From a checkpoint of a small mixture-of-experts model trained on Wikipedia: 17.6M parameters, a variant of SOAP for the experts.
Below are experts of layer 5 (counted from 0) of a mixture-of-experts language model. Rows are named router (the router's row for the expert) and show model dimensions 0-191. Each number is 200 + 40 x the weight over its row's rms, rounded and kept within 0 to 999.
After each expert's rows: a language model's description of what the expert responds to; "comes before" lists some tokens at least twice as common just after its tokens as in all text. This comes from a sample of Wikipedia text that the model never trained on. Tokens count by the router's weight.

# expert 12
router,109,180,184,203,151,228,180,241,199,142,242,195,223,203,201,212,195,197,105,200,158,161,206,230,195,173,161,191,203,96,128,225,145,161,158,237,226,261,125,236,211,134,220,200,264,228,202,167,198,166,200,198,219,149,177,205,199,210,247,191,209,104,220,172,134,206,155,172,261,190,153,144,221,289,289,148,231,185,146,229,244,205,172,175,150,241,165,197,241,209,276,248,199,162,179,155,182,195,226,192,200,144,151,147,239,163,212,283,239,252,175,221,231,284,207,199,210,199,243,208,176,173,169,197,175,178,106,149,220,267,192,172,166,220,241,202,221,208,175,219,127,220,162,171,183,156,189,222,221,165,172,253,218,222,193,175,224,167,179,310,206,226,290,269,195,258,253,226,212,189,169,261,210,276,204,217,244,212,140,148,234,226,193,224,274,239,213,228,214,188,173,152
What it handles: Short stems in sports and event prose, such as long(est), three(-year), high, back, round, and word pieces like opp-on-ents and col-ors.
comes before: "-", ", ", ". ", ": ", "ing ", "s"

# expert 35
router,243,214,255,250,302,166,218,172,144,224,223,187,173,164,192,159,167,221,255,270,183,167,129,229,250,216,199,218,201,195,154,259,238,246,153,154,163,94,156,166,257,246,222,172,238,237,159,199,175,237,275,256,194,177,253,191,219,197,183,150,159,209,200,182,172,140,247,213,172,234,239,216,255,218,163,213,220,180,213,171,178,207,208,225,228,175,199,195,198,212,183,182,177,185,158,202,242,268,111,138,207,121,147,230,240,167,194,194,251,157,230,140,241,183,238,236,185,212,244,214,165,166,210,146,151,232,258,203,176,131,190,227,158,132,244,214,177,240,237,149,195,226,235,289,189,233,171,124,270,179,197,118,225,182,203,254,224,182,245,112,148,179,234,161,170,200,216,203,209,178,213,147,131,231,183,166,155,189,247,306,247,274,150,224,145,181,171,171,178,245,190,197
What it handles: Word-ending pieces right after an initial capital piece in place and person names, e.g. T|el Aviv, Lev|el, One|ida, Patric|ia.
comes before: "(", "| ", "and ", "of ", "in ", "was "

# expert 10
router,148,123,267,263,174,140,186,205,243,211,199,221,160,171,203,187,181,212,194,186,227,222,218,208,193,222,187,279,160,159,147,241,170,182,165,236,202,194,222,250,209,239,79,239,221,263,189,205,171,147,218,229,229,140,175,190,232,169,207,258,187,278,175,182,221,142,269,203,151,208,247,195,285,188,191,197,233,124,227,225,194,213,166,177,174,225,235,227,263,186,237,210,174,270,162,135,199,185,240,242,165,211,149,252,231,262,211,222,216,212,199,205,221,142,175,141,203,289,238,245,233,182,137,220,262,209,128,168,196,131,162,204,222,243,239,211,128,131,192,276,206,210,186,225,204,129,164,214,213,224,225,196,165,205,203,151,157,179,170,189,122,167,230,243,86,261,274,261,154,192,248,176,195,263,231,200,214,215,196,143,227,232,149,205,188,152,166,162,161,266,245,234
What it handles: Single letters and short pieces inside foreign or unusual proper names, often accented, such as Hun-j-ak, Bart-í-k, Kyy-k-iv.
comes before: ", ", "'", "i ", "s ", "o ", "-"

# expert 2
router,222,140,214,193,214,155,278,178,89,237,177,151,163,258,246,155,134,223,195,185,212,229,298,235,236,196,221,225,244,194,233,193,284,159,224,174,245,166,204,183,169,233,259,221,201,172,149,115,211,189,220,230,130,166,269,119,200,187,251,153,261,198,150,196,169,264,172,189,251,198,174,176,220,175,222,181,152,197,203,176,145,211,105,258,168,233,192,173,249,150,208,199,234,232,160,236,149,194,199,164,215,241,219,263,217,191,139,211,187,223,158,188,207,216,210,213,150,256,164,258,187,261,207,160,212,181,223,246,211,210,193,219,239,190,204,206,253,250,211,185,176,202,157,153,141,250,200,168,192,190,151,80,178,209,233,160,210,156,221,232,258,204,165,262,269,193,230,154,192,180,162,127,100,143,219,263,186,229,157,235,253,204,157,187,186,203,273,213,163,192,120,198
What it handles: Prepositions and conjunctions opening a phrase after a verb or comma, often before the or a: by, for, with, from, during, when.
comes before: "the ", "a ", "his ", "an ", "their ", "its "

# expert 31
router,255,187,201,224,257,213,245,182,141,287,171,215,220,234,246,241,264,229,196,206,149,152,156,207,197,176,247,177,206,168,165,210,258,189,142,211,253,235,171,150,229,182,225,247,209,200,231,181,230,295,185,180,160,251,227,170,181,163,238,154,180,199,172,200,145,237,197,257,192,204,168,142,120,230,224,221,166,153,234,208,160,186,195,231,178,161,109,146,183,148,176,239,178,256,140,223,169,226,222,101,143,196,215,196,243,188,131,170,144,152,116,249,222,218,237,119,212,247,205,257,197,219,171,210,147,195,247,186,148,177,199,265,262,186,160,213,224,243,197,195,258,180,149,183,166,267,238,207,209,190,113,174,218,238,209,237,234,251,140,226,182,220,195,174,145,185,226,281,186,179,236,168,180,162,292,239,160,147,112,275,251,204,179,156,245,178,165,191,199,224,240,148
What it handles: Past-tense verbs and participles ending in -ed after was, to, he or were, such as used, named, made, released.
comes before: "to ", "by ", "the ", "in ", "a ", "that "

# expert 1
router,228,169,209,167,175,247,222,158,176,191,200,173,256,135,222,153,190,241,227,211,166,180,202,228,215,240,269,182,163,235,186,171,179,241,161,215,165,263,196,239,228,189,226,180,180,140,215,209,217,189,248,199,192,200,206,186,242,175,185,131,170,195,182,251,226,225,177,171,165,184,141,238,170,256,295,216,140,162,140,235,219,159,291,229,221,216,176,153,193,223,165,220,212,188,259,249,172,245,161,140,136,99,198,167,256,237,239,200,152,155,241,275,212,211,204,226,173,159,276,154,177,185,172,142,141,182,221,264,286,208,167,184,178,155,286,242,152,223,139,200,222,211,274,150,192,237,211,237,228,175,201,290,193,84,191,202,219,288,216,216,220,159,257,180,191,215,199,193,203,251,204,143,182,213,171,189,216,244,242,302,271,207,264,130,238,206,181,200,219,253,246,174
What it handles: Adjectives and noun modifiers right after an article or preposition, before the head noun, such as short fiction, main cast, radio play.
comes before: "of ", "and ", "to ", "in ", "for ", "with "

# expert 63
router,235,255,205,229,240,257,236,184,188,131,250,207,211,210,226,197,190,153,198,218,156,175,299,147,215,249,177,249,179,197,203,186,232,254,179,263,211,118,171,168,223,317,233,197,184,140,249,205,161,292,232,160,201,153,232,212,249,231,168,198,134,208,173,173,171,106,222,187,239,244,209,180,249,196,173,233,137,175,225,206,177,183,165,245,270,159,257,219,163,183,132,172,190,195,276,307,173,198,172,184,156,138,198,232,245,229,171,220,232,152,164,238,177,176,249,195,187,247,196,170,246,214,214,153,169,292,177,157,116,135,153,221,198,183,192,125,183,184,191,179,193,158,198,197,215,175,220,200,199,200,178,206,201,182,173,260,208,201,200,208,262,221,216,172,165,177,156,249,183,185,184,148,148,147,119,186,195,184,170,274,252,203,115,242,95,202,208,264,173,257,191,182
What it handles: Last pieces of words, suffixes and endings like -and, -ing, -est, -ter, -ch, e.g. gr-and slam, exp-and, whil-st, relaun-ch.
comes before: "of ", "and ", "in ", "(", "to ", "for "

# expert 32
router,172,149,237,238,221,264,199,220,185,187,115,251,195,142,241,126,190,246,185,238,170,183,263,252,213,173,231,125,184,259,266,173,221,236,212,220,222,225,203,189,205,254,228,181,172,131,218,160,215,209,152,206,175,288,229,261,213,176,212,226,213,254,200,157,150,231,119,193,202,133,169,171,102,220,212,205,162,194,193,174,167,172,226,205,227,172,200,172,207,195,246,217,176,205,167,239,126,169,275,202,164,146,213,273,171,178,206,192,222,176,138,218,248,176,203,209,189,189,228,235,211,264,265,172,145,265,255,222,174,218,232,232,262,194,183,102,256,211,192,256,148,209,263,188,159,218,264,176,144,123,205,184,193,132,205,158,135,149,185,267,252,133,239,179,233,173,229,213,143,240,257,173,210,191,172,227,245,135,176,212,214,153,263,267,257,188,257,258,162,200,167,183
What it handles: Prepositions and determiners inside noun phrases, especially of, with, such, including, among, among listed examples: dealt with, as of, such a.
comes before: "the ", "a ", "his ", "as ", "their ", "its "

# expert 44
router,154,263,189,233,236,211,183,287,201,222,206,219,155,180,230,168,177,205,173,218,223,179,220,215,169,222,208,170,149,203,239,160,224,203,161,167,211,249,226,249,221,212,215,221,253,177,152,248,226,144,244,196,252,231,178,243,229,186,184,190,147,277,177,188,201,220,220,234,174,201,168,204,235,174,237,150,211,186,186,161,123,215,261,155,215,204,254,140,170,159,128,253,208,246,226,214,132,182,280,174,140,178,228,259,142,223,228,222,196,158,202,225,181,280,147,130,177,105,217,189,245,186,249,164,234,256,209,298,174,199,269,183,229,182,135,276,170,145,242,162,144,119,281,157,262,257,268,129,206,195,169,164,280,235,183,243,238,227,228,179,226,144,235,160,217,106,127,227,195,194,165,256,208,198,169,235,189,182,252,219,237,176,211,153,196,206,264,183,169,194,167,210
What it handles: Words in biology and species articles: species, known, Genus, Binomial, Phylum, and verbs like is a, known as, described as.
comes before: "of ", "the ", "to ", "in ", "that ", "from "

# expert 48
router,170,217,180,219,217,181,167,228,263,214,184,130,173,182,208,155,222,189,240,229,185,263,218,157,251,137,202,168,156,205,204,182,119,272,195,248,202,160,252,198,215,247,233,189,203,238,196,232,254,193,189,142,249,230,158,185,252,207,251,259,169,258,184,132,227,149,230,217,318,240,217,140,204,224,118,168,171,179,254,158,156,177,141,265,138,162,179,198,211,167,214,189,217,225,160,172,203,241,166,202,201,241,267,155,178,211,204,287,222,230,204,148,195,206,168,225,329,221,214,254,231,195,167,219,152,229,222,122,226,196,200,215,201,265,154,186,139,145,148,189,174,186,197,229,187,143,240,177,122,237,220,198,227,241,167,142,149,137,206,156,171,190,236,174,225,138,225,217,250,202,180,201,268,141,235,154,197,224,212,172,214,205,181,218,219,252,93,196,169,132,250,270
What it handles: Semicolons, commas, colons and closing parentheses separating items in lists, credits, infobox fields and table rows, e.g. Rock; pop rock.
comes before: "- ", "\n\n", "and ", "\n", "\"", "which "

# expert 29
router,213,249,223,211,299,277,120,218,163,227,232,189,216,217,253,171,192,196,166,254,132,210,249,201,266,215,266,216,186,174,221,207,221,225,145,209,216,201,244,211,229,245,196,181,203,93,121,231,172,244,220,237,144,198,257,181,235,180,213,211,139,240,240,202,127,157,227,191,201,203,193,179,194,206,163,266,177,192,221,134,118,181,246,187,227,147,243,152,169,197,122,198,166,204,184,258,187,216,149,84,168,156,188,143,185,195,180,262,174,129,131,210,204,185,262,181,166,212,267,226,236,256,194,162,162,253,262,272,149,232,196,190,200,151,159,200,164,226,155,187,219,196,260,205,260,167,229,234,261,182,213,221,176,211,171,233,240,200,176,155,185,186,251,116,175,174,234,266,240,169,174,190,133,186,187,145,186,202,229,290,222,194,160,243,198,173,180,224,196,238,266,132
What it handles: Word-final suffix pieces on ordinary English words, such as -ing, -es, -ed, -ers, -ly, -ation, e.g. glob|ally, d|ating, pap|ers.
comes before: "of ", "and ", "in ", "to ", "for ", "from "

# expert 17
router,226,201,261,236,271,146,164,272,179,186,251,160,150,235,220,180,185,218,255,185,254,204,203,149,216,221,166,256,138,204,178,174,183,180,165,262,175,120,161,179,244,247,217,155,246,183,198,230,175,242,244,226,181,174,186,219,237,182,235,212,163,248,172,121,242,105,254,204,184,227,279,199,196,150,184,167,202,185,235,219,189,194,190,157,221,188,206,183,235,168,160,186,192,196,202,225,210,204,168,149,234,224,179,266,258,160,221,205,217,186,222,178,242,139,247,277,182,248,225,231,217,154,204,207,220,178,240,185,160,103,213,212,162,209,256,232,141,143,199,169,196,241,161,278,237,272,176,166,222,197,158,155,262,166,163,238,188,141,210,107,106,156,203,148,173,128,231,264,153,191,163,155,168,182,135,130,143,230,214,237,229,255,120,252,146,231,160,257,210,254,224,183
What it handles: Final word-piece of personal names, often non-English, ending the name before a space, such as Taked|a, Karimull|ah, Ramire|z, Premachand|ran.
comes before: "(", "| ", "and ", "was ", "=", "is "